From a checkpoint of a small mixture-of-experts model trained on Wikipedia.
Size: 12 layers, vocabulary 16384.
Experts: 80 experts in each of 12 layers, 4 picks a token, a sigmoid router.
Training: a variant of Muon for the experts, 292M tokens.
Below are experts of layer 2 (counted from 0) of a mixture-of-experts language model. Rows are named router (the router's row for the expert), gate (a neuron's input weights, with its number), up (a neuron's input weights, with its number) and show model dimensions 128-255. Each number is 128 + 32 x the weight over its row's rms, rounded and kept within 0 to 255. Numbers have three digits each.
After each expert's rows: "gets" lists some tokens that make up at least twice as much of what it gets as of all text. This comes from a sample of Wikipedia text that the model never trained on. Tokens count by the router's weight.

# expert 31
router:142162108111127123093096109130114083078134174124141055153067132108116139114156144127109138087109157138093141125147149107142118162147135156143133144090158154133153110153092187175097084123057121117126128148135137096135146120155094167165129167141097151201153072118136169121137143094130080173130161108114112197098069123131097173144137161135134108076128114122167137111107133098106168155125
gate0:118046101116141137180118156130141127157188091132113152180173120152065076159101176115186106092120141078166123119069117080153138137106127088098190125124129146128095133131130107123098093119160145114132139137146173214198142124117155141057098133140178132113128120105108116116101130160172062107123093133184121110156103102124069121123149111183089143089119150142132084069111153170098144118124
up0:083160123152149147170095113134123054065106102148099113081126103127159149159111165094137073095121141156175176155084144134110134057129090130121152122054153160128125089108160111109108124155143062078128179105104134116092088130108130182174110097102068180175106136109140100171145113069141093145161139088165069144164114123124072114109165121192168167110131157165081132127171126098173141131169
gets: " \"", "'", "2", "o", "y", "T"

# expert 66
router:112170131143109074053099105134168148106145148148157116134128116138078104124168091102115177138069234157115138113123111150160142187114133115136119158075094112121196097092075157133126137161151138105119125127141092052115170167104053138097095097075157150192106164177103128074158173149163089141113144088112128113088120105080151143129135124073101142084151117126116097091165114055161116116128
gate0:117104123120088087114113107167150138151158105153149138140138101151170198117135133114184175128135108098123069074089148159172166109182167180123121156165167071103137153164091093173155180098110181115173117188079156158129089188133114150132120121126137124202143062123144153156134120138066103075119100114182139098184111107163149102155132117159109110128139130126190105116102120169126091157127
up0:071122125201201103113105102164146107147101139101133147085148142139101103167144126142174099048106100085149155137127181146071156104136114089120131100076126093085180135090148105152143120104183135136162078107067174156098121120148107101099097158086099126075152170121162101090080101084188165068168121090126154106127136123130118148137077129123079118149143095143141155219194110167128145115160
gets: "ar", "b", "t", "k", "m", "n"

# expert 10
router:106151139073170161124111133102123161128175115123126185148110095169188166127079083096132114156117148084139103165119110106132105130143129115102077085122151124208129078097115089153118146094172159141079142155115128147120110137180132158164187176137117072099103113168108078108135144084077152071139142175162183086107152141089112143171133160077153160121158156105159137094141184090114114098212
gate0:166168117120159139134109116147144108121087092160070070123142066142146068071108110104173079161141112138175072156109153130089144123119122150173059152149102111167066145200100156138122177111107168203127129137136189141125165078151108064175148162106117113115086123161142148093164154125099140168098159079130178108142137107156122112162161139136096126140213123138073102122075096187124115090184
up0:125163136155148132102079155086121147116102068076157167105083182088090183130118101083171134113079150151193115169128110139131126232138131154117183148155130127062073115113066152125085102159105128202111158112125111084073176131075114121081147139153193175119129129125115067124100124132138157161176112096126178110139121095111117149082148107149165107130031166096146128193092097091110085120170
gets: ")", " and", "),", "\"", " as", ");"

# expert 3
router:109150193100215071141103083102153102085100164110149097126124155164120188104105082134165144118138084104142102120135180126173045164160118161171173145114113128121130158146109130154146160124137124107117105118163156147100173046129123145138049092102087170161154111114136136108162106068149130108145127094120141137138174124122133117180119169148174120134164083092131147155067114095118121091075
gate0:129108152135114174144088115067102108159145175161168104140098108165076171160121169060154169085126158118109092157143107129135095120083139063125122112114101108166112134156120168121127111083109161159143107191166105160161117148180136084156159210156103071143145137167113126124075139152108113132116103099121148068150162116123086166125109116146166097157163092064133080122163140177108127073151
up0:083131175136123109093136136142139131115158101138159126167160190136177128160165097107147158154122145128120096149103083107150186106184083127113133122058147195173149102099139118108142121123126153101148115116164125114141126123125174115120170135151089123122062170110135162153163137084129090141121125152120138153119116137110092180122195126186115091120084106109116190136161236132108076163169
gets: " that", " first", " also", " which", " it", " It"

# expert 52
router:127124144089139162136131067110100147126167121188142115183139107113097168126124096064189175137132132149087087114082121116115130146068178136112068120176114097190149121134111132131095122150167134122101126180159172188160096162192159107148108171074140116108148116088117127103109156127117073125082090127194179162145099126081119107153162134174156090163169144097138155116078146105130111123182
gate0:123076103129092088112123109170162147146173092161096104156193058118073142047141166137098120113040055139076109151100130114157123102028216174130092137132162136146144154115148165098143148102091059070081142129132136129165118095159093124104157127097148131123082165149159115170095119129144067145135150127110171089117154100169151112174117076155121133123167147060175135107137129166124164127135
up0:061137124106154110102101179119148114126122123122139101168080086086071080074127112146090120141136131169083189189158098093120110113068166184154177117117145078079119137161120137131154111170143056113105127141167121113129129113138070164126173169138122122121132111167175116132113146104120090158110153116146095110066093170110170130164117121155118205173138163126149141142168144108140180122086
gets: " have", " 5", " was", " (", " a", " In"

# expert 35
router:099117098159113177069116086083107153176121148121158154139158075098115169123150132089100095160146106080148109143127108114135120106093118119083090097171132178161093134134127118073086108128137111123179181187129188130125061162159114128110125158120092081122152124043087095093096089140219114091110117094093144063196123048160113110088152162137158136112114131153176116139068101146122110159071
gate0:133130126128168113200082119148113126156106119144133129122158086174144079114106116108175083117108131112146139130144105179111137116127126051174138121137093118133071125162172116099082097217129196128188173110181077198189134144153144109104088132156149073152137088131092097088111168137139108102148075152155100115152150153095112107107171112155141130126157173151162143127086233168183149142148
up0:122109121113088117074108134120121184053173155128150138107188199140115158144108172074070141102147104163129126142151141159157152128135136140122129151132194055116102145123083157146127138084116087159021078121122121068126113152118113141141120113076193149138174114142093104128142084087104147093137201127070094114087138119131184133135136154136094141115055107110097111160137059132120045124124
gets: " was", " is", " by", " as", " with", " were"

# expert 58
router:083082102062156095125076062104123097140130171118129132169111139133115154141122162098143103124151140107137114185116157133223073103114132126153127150137170163119085062095106109158182178141083112132055140105154151153093131100119108092140132140168093107144061147169095090097087164090104131089149121101144150150095162121124121097123159169173178122137148138075185181125089131135170128124096
gate0:119129143135126145160093104137153097162143105100146071120165148154119165115083085049130120140195144114060096167113139147130124088152188109131146145129132102151196142084209160105117128109192104125152163132129068108179150171158144126109089154098064127114094120107124130108123159093043058137151135162068120183087082086136128151138122104144148067132100125147176114106077141109112100129227
up0:080165172055148161185093158062120109148124176150149149119082117125154132125164154106175202129104114083140192164131139099092093141147152154178164120177155181115141111168094149119180128140067139094098137143171188136150129163052135162122123154155175096146170091142136143097050110107085079094182131092120190149160148144068127165111179136102169149131098115131156134187118136119128082140120
gets: " and", " that", " he", " his", " He", " it"